Weights of a small mixture-of-experts language model, trained from scratch on English Wikipedia: width 320.
Below are experts of layer 3 (counted from 0) of a mixture-of-experts language model. Rows are named router (the router's row for the expert), gate (a neuron's input weights, with its number), up (a neuron's input weights, with its number) and show model dimensions 80-159. Each number is 128 + 32 x the weight over its row's rms, rounded and kept within 0 to 255.
After each expert's rows: a language model's description of what the expert responds to. This comes from a sample of Wikipedia text that the model never trained on.

# expert 17
router [137  61 184 169 123 116  36 117 106 119 166 144 111 168  82  50 130 149  60 141 147 106 150 166 126 126 145 135 147 129 135  79 102 140 104 103 105 117 116 130 100 139 109 127 131 122 164 194  67 154 139 165 110 119 164 116 145 190 154 146 165 102  89 127 122  70 160 112  82 124 143 122 143 143 134 106 154  76  54 178]
gate0 [ 68 114 137  91 141 160 164 116 141 166 158 126 182 141 165 184 145  78 120 147 142 206 134 121 118 128 111 116 163  73 125 148 111 195  32 153 156  64 147 130 142 145  98 168 171 136 152 100 168 139 138  69  85 147 154 103  92 101 188 131 176 101 106 123 157 112 162 144 113 173 131 131 150 100 196 116 115 180 115  91]
up0 [108 123 169 178 121  97 121  49  97 107 102 101 134 114 144  79 147  74 160 172 122  95 103 106 153 182 177 160  56 144 154 103 130 129 129 126  88 126 134 129 117  68 138 119 147 152 127 140  89 135 153 145 166 149 174 116  96 159 138 139 142 139 150 141 115 144  79 133 146 120 127 169 156 125  41 125 159  88 122 132]
It responds to: Final words of place, team and institution names, such as York, Valley, Street, Racing, -ville, often before table pipes.

# expert 19
router [151 141 168 150 136 132 109  71 138 149 149 135  53 121 105 129 121 153 108 148 135  76 158 170 211 133 152 109  80 197 176  78 149 105  98 102  66  90 197 126 116 157 135 102 166 100 171 155 101 134 101 165  91 160 153 119 130 159 139 180 128  97 100 127 131 113 132 113 100 122 135 178 119 157  97 101 136  73  83 173]
gate4 [131 162 174 129  89 161  79 121 118 102 138 130 127 127 112 107 130 170 101 132 103 144  72 153 123 199 145 173 110  71 113 133 132 140 145 106 103 154 118 168 122 152 150  84 145 129 157  86 131 144 158 184 116 163 141 129  96 132 117 165 155 140 159 136  99 147 124 141 150  44  87  33  99 162  77  91 118 158  98 152]
up4 [ 78 138  92 162 126 211 104  96  46 133 107 136 108 139 102  91 149 194  86 167 117 138 136 111 137 206  94 140 100 105 121 104 180 184 100  98 100 110 114 172 117 114 102 129 190  99 141 102 144 146 159 123 148 103 111 118  97 112  82  68 106  89 119 100 166 118 115 128 159 187 138  95 101 155 139 145 102 193 139 139]
It responds to: Markup opening a new line: table pipes, list dashes, heading == signs, and open parentheses or quotes before a title.

# expert 11
router [172 107 144 165 139 129 118 134 115 132 154 140 142 122 125 144  86 172 116 153 166 139 145 159 119 141 109  98  84 148 173  89  80 105  77 128 103 125 162 132  85 148 123  81 113 110 161 170  74 144 133 212 133 179 156 180 147 140 136 114 112 127 145 104 137  92 106 118  60  67 126 126 126 188  82  73 154  97 101 181]
gate0 [134  70  90 103 119 194 160  84 127 127 143  47 123 120 118 186  69 110 133 186 146 136 147  88 134 116 172 159 130 139  67 151 130  67 134 145 114 181 108  82  82 130 109  97 137  99 178 113  72 123  50 138 136 144 135 118 121 130 110 160 136 127 128 100 130 113 148 142 141 135 147  94 149 106 149  88 125  93 147 126]
up0 [104 153 141 113 111 102 116 171 114 139 110 182 164 149  71  95 129 131 115 123 154 121 149 173 132 105 103 103  99  95 221 146 105 128  92 162 179  86 133 187 119 117 121 147  97 149 140 105 185 136 192 116 141 143 109 142 165 131 154 111 135 144 128 172 170 152 137 124 132 100 111 141  63 127 111 160 150 171  99 104]
It responds to: En dashes and hyphens between numbers in scores, year ranges and compounds, plus math symbols, such as 121–124, 1933–2016, five-year.

# expert 27
router [152 129 177 178 117  76 107  76 133 150 185 135 133 111 139  67 111 152  90 150 154  74 152 212 158 137 193  95 109 153 121 122 128 131  65 128 121 137 148 132 117 142 120 119 136  74 162 178 116 168 138 136 120 119 149 119 147 145 193 141 149  75  85 167 129  65 114 127 114  48 135 180 135 140 129  69 163 135  69 142]
gate4 [156 138 160 113 132 101  96 148 133 164 133 164 124 168 219 102 176  80 131 122 136 101  95 174 125 140 142 203 161 115 161 135 154 152 167 158 102 177 114 130 138 102 190  95 176 179 176 138 130 142 155  91 100 129 156 105 108 107 126 125 174 106 151 103 134 152 160 116 129 139 181 154 162  60 112 116 118 121 184 115]
up4 [138 149 169 117 120 150 110 136 108 129 163 151 119 135 202  83 161  94 121 146 124  74  97 169 116 138 144  92 158  64 198 127 157 150 146 116  99 233 101 135 143 107 111 112 160 126 133 127 156 137 179  67 119 173 142 114 107 140 122 139 185 103 168 132 109 133 127  74 138 104 192  87 112  74 119 112 137 131 133 121]
It responds to: Pipe characters dividing table cells, plus semicolons and colons separating fields in lists, as in "| 1921 |".

# expert 18
router [170 130 123 160 117 104 123  56 157 180 137 112  80  80 138 111  70 166  73 120 125 123 147 148 207 172 171  88  65 167 120 135 109 106 108  92 122 137 124 115 146 144  93 119 185 129 134 134 151 149 143 151 145 152 123 140 179 184 223 130 109 106  59 161 144 111 113  89 131  79 136 127 101 127 119 102 165  66  90 124]
gate0 [125 100 165 114  90 120  43 126  83 103 122 143  70 126 104 118 155 127  93 104 127 120 136  52 203 119  75 157 137 144 123 118  32 101  82  92 109 147 122 188  99 142 121 173 139  95  97 104  79 133 142 117 109 171 140 101 135  44 134 100 117 115 175 156 132 140 130 146 129 122 128 151 134  94 126 137 112  98 104 116]
up0 [140  81 190 118 104 100 109 104 108  74 143 143  83 130 138 127 148 154  83 122 126 134 128  73 159 110 111 188 105 151 122 132  35 126  94 106 147 162 140 179  81 167 175 148  79 127 138  88  85 119 153 108 118 141 107 103 137 100 143 141 126  95 164 136 127 132 139 153 111  47 121 133 116 134 107 134 118 111 116 134]
It responds to: Prepositions linking a noun or verb to its complement, chiefly of, to, for, by, into: kings of, services to, made by.

# expert 5
router [167 123 183 150 126 126 104  58 154 113 149 126 119 132 154 127  91 123  66 155 166 145 130 146 135 157 183 119 129 166 133  96  99  90  88 100  43 137 163 119 116 176 136 112 182 114 185 169 137 136 122 169 145 161 130 134 140 154 180 131 165 131 100 141 173 117  57 133 122  85 142 198  64 154  88 114 108 118 107 148]
gate4 [ 88 119  54  86 156 105 107 157 137  93 109 124 111 143 135  43 108 109 143 153 105 173 101 141 109 165  98 148 179 122 127 102 155 112 206 100 147 118 123 167  88 141  96  85 148  93  70 131 130 130 129  98 153 105 118 200 134 125 118 134 171  78  61 113 165 145 102 165 185  78 115 165 189 103 129 158 107 177 143 117]
up4 [134 179 206 152 118 184 161  91  93 136 113 105 153 114 102 179  84 146 112  23 151 105 134 126 155 141 138  88 112  68  63 169 160 101  86 158 123 107 140 119 175 113  79 151 119 151 127 137 141 105 151 131 137 119  74  68 150 135 157 113  66 138 186 149 127  97 156  71 121 139 136 103  95 110 179 132 168 111 104 134]
It responds to: The articles the, The, a, an, usually after a preposition in running prose or list entries, such as of the, for the.

# expert 1
router [147  99 162 157 140  73  93 141 115 133 151  90 144 132  78  88 119 180  97 163  95  96 139 143 167 113 191 102  78 117 147  91 151 158 116  91 121  75 169  50  97 148 124  91 154 104 138 139 113 131 214 153  76 116 162 184 175 146 104 133 132  98 114 144 158 105 114 145  84  90 140 175 118 167 114 143 151  98 103 136]
gate4 [148 169 104  97 162 119 206 137  95 141 107 112 131 129 118 135  66 109 131 147 191 132 117 167 125 131 134 114 146  53 129 143 116  83 184 128 143 178 175 134 118 128 149 120 160 100 156 144 181 119 167 189 180 156 108 152  84 109 109 102 103  34 135 141 164  93 100 145  62 137 118  82 103 162 122 118 132 156 132  91]
up4 [105  90 154 130 102  99  76 133 175 118 174 128  90 136 163 122 170 153 132 122 103 114 140  96 135 143 140 118 126 195 137 107 121 172 103 137  67  91  65 119 133 134  69 166  97 152  83 117  73 127  88  78  91  97 136 119 162 164 140 165 136 205 128 131  56 188 157  92 180 115 132 184 160 112 121 137 146 101 133 162]
It responds to: First pieces of split lowercase words, often verb stems before -ing/-ed, like chang(ing), pre, trans, ex, part.

# expert 20
router [148 160 191 163  73 127 130 113 127  93 167 127 115 151  87 113 111 151  75 166 124 115 141 147 134 150 167 115  99 177 134  33 118 142 120 166  93  76 136  88  90 140 116 115 170  78 152 119 104 119 132 189  89 130 169 139 147 168 103 206 127 118 117  88 159  83 121  98  40 108 138 148 110 146 118  87 152 121 125 198]
gate0 [126  56 140 145 147 199  92 121  95 152 122 164 167  70  98 163 137 194 150 106  88 111 175 104 149  56 189 123  88  86 116 138 121 186 141 135  82 127 103 141 103 169 140 148 128 149 112 136 111 158 150 112 107 127 109 143 122 120 135 101 148 133  76 134 176 169 130  86 119 144  79 109  83 176 152 161 178 128 162  93]
up0 [122  82 133 103 157 152  55 109  96 160 124 139 169 103 125 149 125 167 143 101 129 159 157 124 140 100 204 108 102  71 110 151 100 118 106 114 129  71  93 113 101 146 113 196 139 206 112 140 124  89 121 134 102 143 118 106 154 143 117  99 161 181  81 138 150 150 130 153 136 189  95 108  28 141 135 164 160 115 154 117]
It responds to: Accented or non-Latin characters and letters inside foreign names, such as ü in Schlüter, ă in Lăpușnean, Thai bytes.

# expert 26
router [137  97 144 160  89 127  77  81 105 141 163 133 116  89  89  99 165 161  86 167 145 114 163 168 167 121 154 111  92 175 176  47 132 115 118 129 117  80 124  91 104 147 114 123 159 117 127 144 136 175 160 137  96 118 144 182 150 167 147 201 143 114 123  69 153  61 117 115  53 125 154 175 122 140 139  71 162 120 105 198]
gate0 [143 108 145 138  75 127 112  96 135 198  97 123 166 114  72  77 112 148  56 134  96 170 147 160 169 123 149 142 158 128 121 120 188 135  93  57 100 113  65 140 153 127 100 112  87 132 117 113 160 110 112 120 135 187 188 138 123 121 145 142  89 150  86 101 188 124 107 119 134 122 101 147 169 160 124 153 117 133 128 149]
up0 [121 153 133 105 162 133 195 122 133  57 157 103 101 146 137 155 132 138 180 129 155  54 124  65  92 123 113 106  62 150 118 103 101 117 150 167 190 135 180  85 103 139 138 144 169 123 142 153  99 138 132 130 118  88 114 108 123 182 125 114 190 148 148 127  83 140 129 132 147 125 126 124 102 101 155 117 124 109 107 105]
It responds to: First pieces of surnames or foreign words after a given name, single capitals and initials, such as Te-jeda, van den, J.S.

# expert 2
router [156  79 170 127 145 138  88  68 177 139 146 167 118 139 160 108 113 127 135 168 173  89 116 162 146 167 109 131 135 150  86 105  81 107 112 114 124 115 124 110  89 125  76 114 131  99 155 121 129 136 116 140 103 172 167 112 169 146 191 159 127 112  69 138 134  99 140 161 157  99 146 148  78 158  85 103 189  97  92 156]
gate0 [ 97 131  99 104 133 103 124 109 100 107 151  76 125  44 170 132  89 122 106 118  60 137 228 123 115 116 159 130 162 150 120 142 119 102 104 144 133  94 100 126 172 122 146 130 138  99  89 122 200 129 165 124 133 129 134 128 209 163 129 155 134 128  87  95 109  91 140 133 129 147 113 100 153 125 137  94 132 118 116 143]
up0 [122 115 148 141 114 156 115 106  98 138  86 135 100 237  76 138 146 136 142 151 215 131  70 132 127 175 125 150  92 145 158 111 116 149 144  95  94 180 168 108  95 151 110 114 138 143 163 139  68 120  88 136 138 149 124 129  24  92 157 110 114 122 145 126 128 163 109 117 114 153 129 123 125 146 130 163  79 116 114 106]
It responds to: Possessive 's and possessive or object pronouns, mostly in titles and names, such as Somebody's, Men's, his, her, their.

# expert 15
router [187 138 189 117 129 127  90  93 133 155 148 141 110 126 130  86  87 128 119 167 147 134 136 148 117 160 126  79 117 126 143 110 122  89 103  91  95 107 173  43  50 144 122  43 120 109 152 140  73 156 154 135  95 178 169 201 136 180 154 145 145 129 103 110 167  69 106 129  72 138 163 188  62 160  94  82 129 114 103 174]
gate4 [129  62 131 119 209 132 184 130 113 135 137 147 142 124 139 186 144  89 113  76 135 147 138 103 111 107 142 140 116 105 134 164 140 123  69  68 120 181 144 132 184 180 137 137 132 119 136 126 165  98 144 133  95 134 129 182 119 109 179 121 179 109 138  82 160 157  90 135 154 161 119 150 172 155 161 140 134 154 113 193]
up4 [143 103 165 118 156 158 162 130 121 103 113 128  96 133 101 121  76 122 125 104 161 150 169 133 114  73 157 192 130 113 140 107 161 131  76 131 125 170 126 121 175 120 137 183 118 135 168 183 142  94 102 121 103 158  70 116 153 123 190 127 146 116 104  85 214 170 122 110 155 132 132 158 171 101 168 165 109 112  64 121]
It responds to: Numbers after a space in tables, stats and dates, such as years, scores, counts: all 82 games, 1981, | 28 |.

# expert 30
router [201 110 121 138  99  84 123 136 118 166 152 137 109  85 121 150 125 176 131 144 143 119 171 185 145 124 167  93  63 161 156 120 103 107 103 124 110 123 179 113 116 222 123 105 130 140 168 151 125 168 172 178 104 129 173 202 146 138 137 127 127 110 145 118 150 124  88 134  91  58 125 119 103 168 111 110 126 134 136 137]
gate0 [122 148 155 154 143 187 112 169 161 178 127 102 111 177 118  99 156 142 124 115 100 159 155 143 120 114 145 132 126 106 133 155 156 128  97 142 100  62 133 115 128 182 115 153  92 157 139 107 131 145  69 146 110 142 119  90 117 148 173  86 128 148 165 130 143 178 126 158 194  67 152 147 127 176 136 140 106 149 100  96]
up0 [120 107  74  91 114  82 121  65 118  94 129 142 140  81 143 167  80 124 108 169 162 105 104 112 148 150 109 111 122 151 138 131 104 152 147 140 160 168 157 146 140 102 146 117 132 105 130 149 129 140 210 135 137 104 109 158 119 103  77 162 144 105  90  99 107  87 164 112 110 176 116 112 122  64 109 106 160 129 166 155]
It responds to: Hyphens inside compounds and ranges, such as near-dead and 1980-81, plus word-initial pieces like re, un, st, dis.

# expert 7
router [115  78 200 129  94  83  99 133 187 153 128 103  79 190 128 109 120 148 118 132 130  80  99 133 102 123 129  89 151 107 172  63 148  65 104 113 120 119 136  69  92 118  93  55 143 117 139 152  86 184 104 143 115 121 173 162 158 131 141 118 177  81 129 147 149 101 129 118 160 120 153 173 101 133  78  85 218 126 111 139]
gate4 [ 85 138 148 113  95  59  38 123 118  67 194 147 146 114 111 127 121 129 158 144 194 136 153 100 121 117 144 182 179 188  67 127 182 144 111 117 106 121 128 113 139  90 136 136  77 137 150 150 101 133  65  96 154 217 134  91 124  88 175 132  92 121 155 112 185 129 169 181  87  95 140 108 195 102 114 140 132 141 137 129]
up4 [122 112 144 157  82  54  71 119  95  79 188 131 144 143 109 104 121 108 136 114 177 126 162  95 127  84 141 197 130 154  55  99 180 139 115 137 145 138 106 100 198 127 105 150  80 133 149 123 127 102  97  81 142 213 131  78 129 105 171 102  72 125 119 120 169 105 153 174  93  94 139 103 151 115 103 109 165 116 198 154]
It responds to: Subject pronouns and relative words opening a clause, typically before a verb, such as he, it, they, who, which.

# expert 3
router [166 149 158 146  99 138  99 117 135 130 187  84 135 139 134 145 153 181  92 145 120  93 191 138 141 105 178  62 115 112 131 107 127  82  99 152 140  89 142  73 113 167  86 119 137  90 151 109 158 178 138 207 145 161 163 168 127 134 110 156 188 130 120 111 170  95  93 110  77 105 177 120  58 213  91 145 147  68 131 145]
gate0 [ 66 135 160 182 124 135 147 161  77  67 200 138 128 146  67  57 138 111  85 103 134 127 154 118  94  83  78 120 162 131 100 182 118 161 172 167 151 129  97  70 109 135 178 107 150 138 125 172 127  64 127 103 138 150  55 133 139 149 102 117  71 154 154  57 144 112 134  65 111 106 144 153 178 134 143 105 114 171 141  91]
up0 [108 111 121 102 144 181 154  85 119 157 226 181 136 170 101 106 108 142 106 159 139 133 171  84  94 130 114 149 129 131 136 171 183 151 193  70 152 104 111  94 141 136 140  84 129 126 123 191 130 163 140 143 170 128 137  64 159 113 157 110  91  84 126  83 163 141 102 122 157  73 142 161 155 174 137 140  86 106 124 127]
It responds to: Short consonant word pieces inside longer words, often after a capital initial, such as ch-amb-ers, equ-est-rian, E-uch-aristic.

# expert 13
router [144  77 153 156 100  82 133  55 171 193 187 135  92  98 146  87  85 191 120 136 133 104 148 168 174 182 191 115  98 139 117 129 116  53 125 146 113 103 135 118 100 113  75  68 155 109 155 168  59 148 100 153 136  98 179 141 173 144 139 112 147  62 107 133 142  97  80 139  96 134 134 155 108 127  78  57 183 130 111 155]
gate0 [114 191 146 107 131 164 115 103 121 162  81 183 168 114  74 153 129 134 141 135 123 138 170 187  35 107  93 115 171 160 114 191 150 156 121 185  99 136 101 114 119 142 114  63 127  83 166 144 140 185 136 187 111 102 153 114  86 126 130 127 102 142 145  96 115 197 145 133 108 147 184 165  69 208 105 130 128 218 136  81]
up0 [130 203 185  98 124 107 165 117 107 134  74 133 178 129 131 133  94 153 149  66  95 149 130 120 138 158  99  71 100  41 172  73  83 120 212 179 101 104 136 153 101 127 146 138 145 175 124 107 125 136 111 146 112 149  60 143 108 173 139 138 171 124 100 154 142 106 104 157 125 204 113 155 120 203 136 141 133 109 109  96]
It responds to: Commas ending a phrase or clause, plus conjunctions and semicolons that join clauses, such as and, but, while.

# expert 6
router [149 137 162 142 150  81 112  79 147 146 155 130  53 122 137  92  68 122  79 153 128 111 159 151 161 103 186 124  97 188 145  91 138 121 128 123 111  66 130  81 119 143 109 114 180 122 169 171 142 150 148 150 133 152 127 127 180 197 178 117 117 120 108 196 159  97 117 127  87  73 143 176 108 136 104 139 150  79 103 140]
gate0 [173  74  87 127 126 156 109 117 109 137 124 141 123  52 136 163 189 116  95 136 138  76 118 150 140 128 127 106 141 164 179 127  54 121 105 139 129 146 133 147 147 124 124 118 151 142 149 129 162 145 170 100 144 149 150  98  79  84 143 162 172  88 157 171 134 104 134 101 140 155  85 142 100 118 129 168  92 170 161 184]
up0 [188 187  91 103 117 115 139 174  99 176 115 138 109  76  92 198 122 169 158 113 153  95 120 118 101 149 124  48 150  97 167 151  86 107 145 161 157 119 138 101 132 125  88 105 119 131 137 141 189 153 173 129 154 134 145  88  51  77 118 172  97 121 137  91 173  84 124 119 157 111  91 132 104 141 113 175 130 163 184 153]
It responds to: Prepositions, mostly in, on, at, during, after, and month names, introducing dates or places: retired in 1945, In February 2021.

# expert 25
router [194 175 140 175  87  78  78  90 180 132 139 118 129  91 109  84 104 170 105 126 199 140 168 148 124 116 137 110  27 124 158 119 105 172 129 110 133 121 147 128  31 138  85 109 124 115 126 108 159 170 142 123 116 125 152 135 172 193 122 174 137 124 132 171 178 103 128 136 115 117 174 190 103 129 123  68 188 115  95 190]
gate4 [102 119 128 116 158 159 177 143 119 115 151 194 138 145 140 101 146 111 135 115 219 121 140 150 152 167 112 156 183 157 100 111 197  81  97 150 143 132 154  98 173  78  68  85  88 162  86 138 165 132 111  96 127 156  93 133 121 144 153 172 115 135 103 142 147 167 149 166 151 134  88  65 127 121 120 134 126  71 107 162]
up4 [130 142 129 159  85 106 108 105 116 149 110  43 114  77 103 165  88 148 124 128  65 144 115 133  92 105 150 113 111 111 176 162  59 150 182 114 124 128  75 167 130 170 187 175 124 123 159 102 131 118 162 172 103 108 152 124 112 108 101 112 145 111 141 129  87 106 114 106 108 120 176 205 142 147 122 132 139 169 142  91]
It responds to: Past participles and predicates right after was/is/be, like released, known, served, located, and the word also in See also.

# expert 29
router [113 101 142 192 135 137  44 114 146 160 147 103 131  99 104  85  69 121 114 151 118 102 158 147 131 147 146 115 138 147 126  97  91  91  47 152 107  96 147  51  99 169 130 108 122  92 166 140 140 147 140 123  86 113 151 172 119 157 172 184 209 105  97 106 128  97  65  88 129 145 200 144  77 140  79  94 153  65  63 167]
gate0 [117  95 119 153 124 140 145 108 130 117 157 140 146 131  95 163 141 172 171 116 165 105  72 117 123 124 135 191 126 130  84 168 163 126 108  85 148 163 156 109 136  87 111 140 128 167  81 164  88 158 117 114 107  80 167 100 143 109 135 158 172  73 119 179 131 123 137 199  93 137  90  99 181 141 160 137 117 137 184  70]
up0 [ 83  94 124 134 119 119 135  94 150 118 177 147 178  96 131 183 150 150 191  77 134 101 102 136 113 145 131 204 149 130  66 146 159 128 139  76 171 153 141  78 160 110  86 118 115 150  67 155 102 142 134 141 107  88 191 169 119  57 120 142 155  91 110 160 128  84 140 172 118 175 127  75 190 187 179 148 111 149 163  80]
It responds to: Common given names and pieces completing first names, especially Slavic ones, such as John, David, Evgeny, Aleksey.

# expert 28
router [148 153 155 148 100 132 111 116 124 165 131 106  68 129 101 114  66 146 116 167 152  58 172 176 117 110 140 112 101 186 170  95 147 129  72 131  99 119 122 132  84 149 115 109 151  87 190 111 111 130 164 129 108 132 131 149 129 159 113 158 153 129 131  77 135  84 117  90  50  81 142 219 108 132  95  72 176 128  76 142]
gate4 [102 153 120  98 118  98 171  53 142 111 142 116 140 138 112 124 133 152 108 156 211 138 129 204 149 168  87 144 144 134 107 157 150 156 114 181 148 170 192 188 159 142 159 160 179 142 114 151 116 104 129 141  68  97 136 135  87 156 117 179 165  98 118 111  86  76 130 145 136 139 122 103 172 137  93  81 122 103 164 146]
up4 [162  98 128 161 148 171 110 228 134 147 121 131 105 151 157 141 121 114 132  88  74 141 129  53 104  98 176 124 134 125  98  91 115  94 142  87 101  85  95  63  86 111 112 123  85  90 134 133 142 159 138  94 176 158 130 104 178 102 139  75  81 172 145 150 149 170  98 115 130 105 138 181 100 131 149 173 143 139 105 115]
It responds to: Newline tokens ending table rows, list items, headings and paragraphs, especially after a closing table pipe.

# expert 12
router [200 129 181 169 134 128  71  80 114 127 147 148 108 189 104  87  84 145 114 129 158 128 165 151 141 109 176 104  97 159 164  18 102 116  97 138 101 117 168 102  48 148 100 112 120 123 207 116  71 187 110 154 109 158 169 134 205 181 100 152 171 131 124 116 156  70  96 117  57  96 133 145  97 177  90  98 134 105 130 200]
gate4 [ 98 179 202 137 106 111 124 117 131  90 132 122 143 129 147 161 128  61 136 161 112 101 177  91 168 127 141 130 107 134 122 103  21 104 113 116  62 124 117 159  96   6 124  90 146 132 159  83  81 128 137  70 129 123 129 104 121 121 142 113  94 107 109  80  80 102 107 154 189 156 162 144 160 126  99 188 101  91 186 141]
up4 [ 89 136 195 143 102 124  86 142 137  73 154  75 145 104 151 130 132  65 141 152 104 127 162  52 140 102 155 140 106 164 180  83  48 118 100 179 110 141 121 152 149  60 122 146 118 152 137  35 130 113  96 106 109 132  89  93 117 136 139 113  96  75 146 112 103 142  95 112 157 155 137 122 159 149 105 162 108 126 176 155]
It responds to: Digit pieces and units attached to preceding symbols, as in coordinates, codes, times and ranges: 37°12′46″, 8:44.6, km, %.

# expert 24
router [169 110 127 133 105  91  94  91 206 203 133  84 140 143 115 138 100 170 129 212 191 136 119 143 207 128 124  87  66 146 145 108  69 130 134 118  80 110 162 137  94 107  32 133 148  77 158 100 166 165 157 146 104 119 124 133 173 212 109 196 205  65  94 154 153  90 133 115 119  96 125 132 146 146 122  99 201 100 118 146]
gate0 [136  36 108  69 123  92 174 101 184  94 132 132  80 129 137 116 172 172 131 129 116 119 122  89 174 141  66  41 148 127 147 140 109 149 184 144  83 174  48 137 119 123  88 113 159 104 103 102 183 129 122 208 148  81 139 128 204 145 157 103 137  78 122 169  93  88 118 102 125 170 123 134 145 100 101 159 187 140  89 156]
up0 [149  50 107  59 144 105 157 109 165  84 134 132  98 113 157 110 157 148 133 130 138 122  92  79 169 140 104  51 144 143 112 127  96 103 151 154  83 135  98 158 151 122  99 127 155 148  86 134 162 128 127 194 156  69 148  87 135 129 163  82 158  93  87 161 128 110 134  78  85 155 121 110 145 132 155 125 169 148 113 128]
It responds to: Verbs and verb endings right after the subject, such as was, is, had, became, and -es/-ed pieces in betrays, delivers.

# expert 31
router [161 127 152 148 133 118 121 105 177 153 181 107  92 145 129 151 126 112 136 162 130 119 172 186 171 125 170  62  47 148 181 116 124 122  93 121  99 112 167  67  69 119 105  73 121 111 163 187 171 154 143 168  72 144 177 202 171 148 153 138 148 124 100 176 145  84  83 149  98 107 170 178  76 155  71 107 161 139 105 135]
gate4 [162  76 130 174 154 166 143 174 150 185 134 125 123 133  99 127  60  52 172 161 110  91 146 127 163 138 112 144 196  55 112 135 147  82 138 157  88 125  77  82 143 162 116 118 225 116 107 156 114 138 128  76  96 172  98 157  84  91 115 108 110 149  91 200 116 148 146 116 155 167 145  82 151  97  93  98  86 108 155 105]
up4 [ 84 173 136  73  84  95 106  87 113  65 100 122 130 139 149 127 210 195 104 101 129 135 114 124  96 131 162 133  70 211 116 146 116 153 123  79 127 144 187 172 103 105 119 128  28 134 152 127 170  98 116 173 162  74 167 123 172 148 152 150 152 107 168  83 152 108 117 135  92  93 126 202  97 151 133 150 170 156  99 139]
It responds to: Single letters or short capitals beginning a word after a quote, parenthesis, dash or newline, such as S(even), T(own), K(ARZ).

# expert 8
router [140 108 182 172  75 144  78 123 122 138 155 120 119 169 146  77  98 134  75 189 145  73 178 139 172 134 148  92 111 129 107  72 112  68  78 139 109 129 165  81 120 172 119  96 137 117 166 180 114 144 145 174  96 115 159 165 123 147 152 152 168 101 118 117 112 112  75 123  64 113 196 120  78 167  95 143 177 128  78 151]
gate0 [ 68  95 107  84  97 105 154 108 178 130 133 112 193 139 180 177 101 130 145 102 124 141  60 174 127 182 153 185 171  97 136 164 115 131 152 128 108 143 132 119 154 132 120 149  67 127 132  88 157 115 149  55 100 108 102 133 104 120 188 138 183 117  98 139 155 138  75 164 152 141 105  82 114 120  69 123 104 139 136 110]
up0 [116 155 116 118 129  62 129 146 204 133 165 107 146 106 168 186 112  80 132 146 160 123 114 134  73 142 103 176 158 132 128 214  89 134 130 138 112 148 127 146 197 132 124 159  78 197 133 106 140 125 100 114 144  99  92 137 125 147 209 147  99 130 103 120 131 109 138 155 189 130 126  89 105  92 110  98  93 140 113  89]
It responds to: Middle and ending pieces of rare words, scientific names and foreign names, such as -ensis, tyros-ine, Timiș-o-ara, -burg.

# expert 9
router [176  95 159 150 129 116  89  97 178 130 149 126  62 146 158 115 134 160  94 142 155 138 148 139 168 171 126 102 117 110 124 112 133 120 110  88 117 133 119 113  71 161  79 100 160 121 148 150 129 159 147 131  63 175 150 196 200 144 155 129 200 108  60 172 172 111  68 119 150  69 154 155  91 137  77 113 119 104 115 129]
gate4 [104 115 149 187  60 148 103 153 138  37 168 125  80 140 139 184 144 116 143 172 141 113 135 117 141 129 163 111 110 162 132 162 129 141  77  48  86 133 111 116 128 181 121  82 129 126 167 116 139 156 237  94 183 180 126 110  71 158 114 111  82  89 113 123 129 133 171 190 131  85 162 114 111 162 135 103 136  73 104 170]
up4 [115 126 125 192 102 112 121 158 147  41 188 134 110 108 131 182 138  98 160 150 113  86 152 100 131 143 174 125 122 139 119 173 111 153 132  62  76 111 131 103 147 164 111  78 139 152 163 129 119 168 238  73 192 150 122 103  90 175 127 105 123 113 128 125  96 163 176 187 115  39 172 128 105 167 159 110 133  65 133 155]
It responds to: Articles and quantifier words opening a noun phrase, such as a, an, this, one, most, any, first, same.

# expert 21
router [138  98 138 129  93 100  60 119 131 129 133  66 132 168  79  92 141 185  76 130 156  89 128 166 138 115 124  90  99 136 174  84  97 102 127  63 121 143 162  86  90 131  67  92 125 125 131 189  72 161 134 153 122 112 173 116 121 163 135 211 211  92  96 161 138 113 122 116 121 103 148 161 133 146 124  72 175 130 106 134]
gate4 [ 70  70 110 100 129 150 153 199  72 136 149 150 104 104 125 146 139 106 160 125 107 150  90 117 184 199 157 141 143 162 162 138 101 178 101  88 125 130 176 121 170 115  40 172 111 124 117 122 104 117  57 183 141 157 112 123 155  57 128 195 133 134 140 180  90 147 126 127 151 133 103 138 113 157  99 132 175 163 167 108]
up4 [107  90 104 109 136 192 101 157 124 144 159 149 138  97  70 136 167 136 124 134 112 139  65 137 224 183 153 107 135 123 145 141 104 178 110  81 105 124 160 132 160 139  74 162 118 122 114 118 117 126  55 169 161 162 103 125 193  63 139 156 135 148 122 175  63 161 105 140 144 127  81 154 141 176  47 120 166 119 146  76]
It responds to: Common nouns naming the kind of thing after a name or modifier, such as film, album, series, school, festival, station.

# expert 0
router [148  95 129 148 119  82 124  46 157 168 160 127  69  98 138  49  90 179 123 123 126 110 140 156 156 173 142 139  46 159 165 101 100 103 109 142 125  83 197 110 131 110  92 109 158 101 162 186  96 168  95 126 136 144 161 153 156 192 126 121 119  38 118 100 156 105 107 166 108  95 114 158  69 169  80  84 128  93 111 125]
gate4 [127 153 129 142 165  78 110 179 169  89 105 145  83 177 108 114 106 146 151 159 202 133 119 158 112 163 170 135 121 172  86  85  94 144 137 150 137 162 141 185 137 149 123 149 151 123 140 103  86 125 138 161  91 112 126  99 198  65  90 189 133 107 166 112  71 165 112 181 147  61 103 149 108 164 121 123 130  69  85 180]
up4 [118 116 144 114 117 139 146 174  69 111  91 158 160 138 173 162 133 107 157 119 122 160 160 165 134  66  70 113 189 112 148 157 118 106 143  91 115 123  66 128  97 141 139 151  68 111 157 195 130  85 105  97 148 159 134 169 114 158 125 106 124 207 139 121 126  89 149 130 121 147 113 140 145 100 152 164 134 139 128 115]
It responds to: Conjunctions and list commas joining items or clauses, mostly and, or, but, with, including, while, as in "East and West".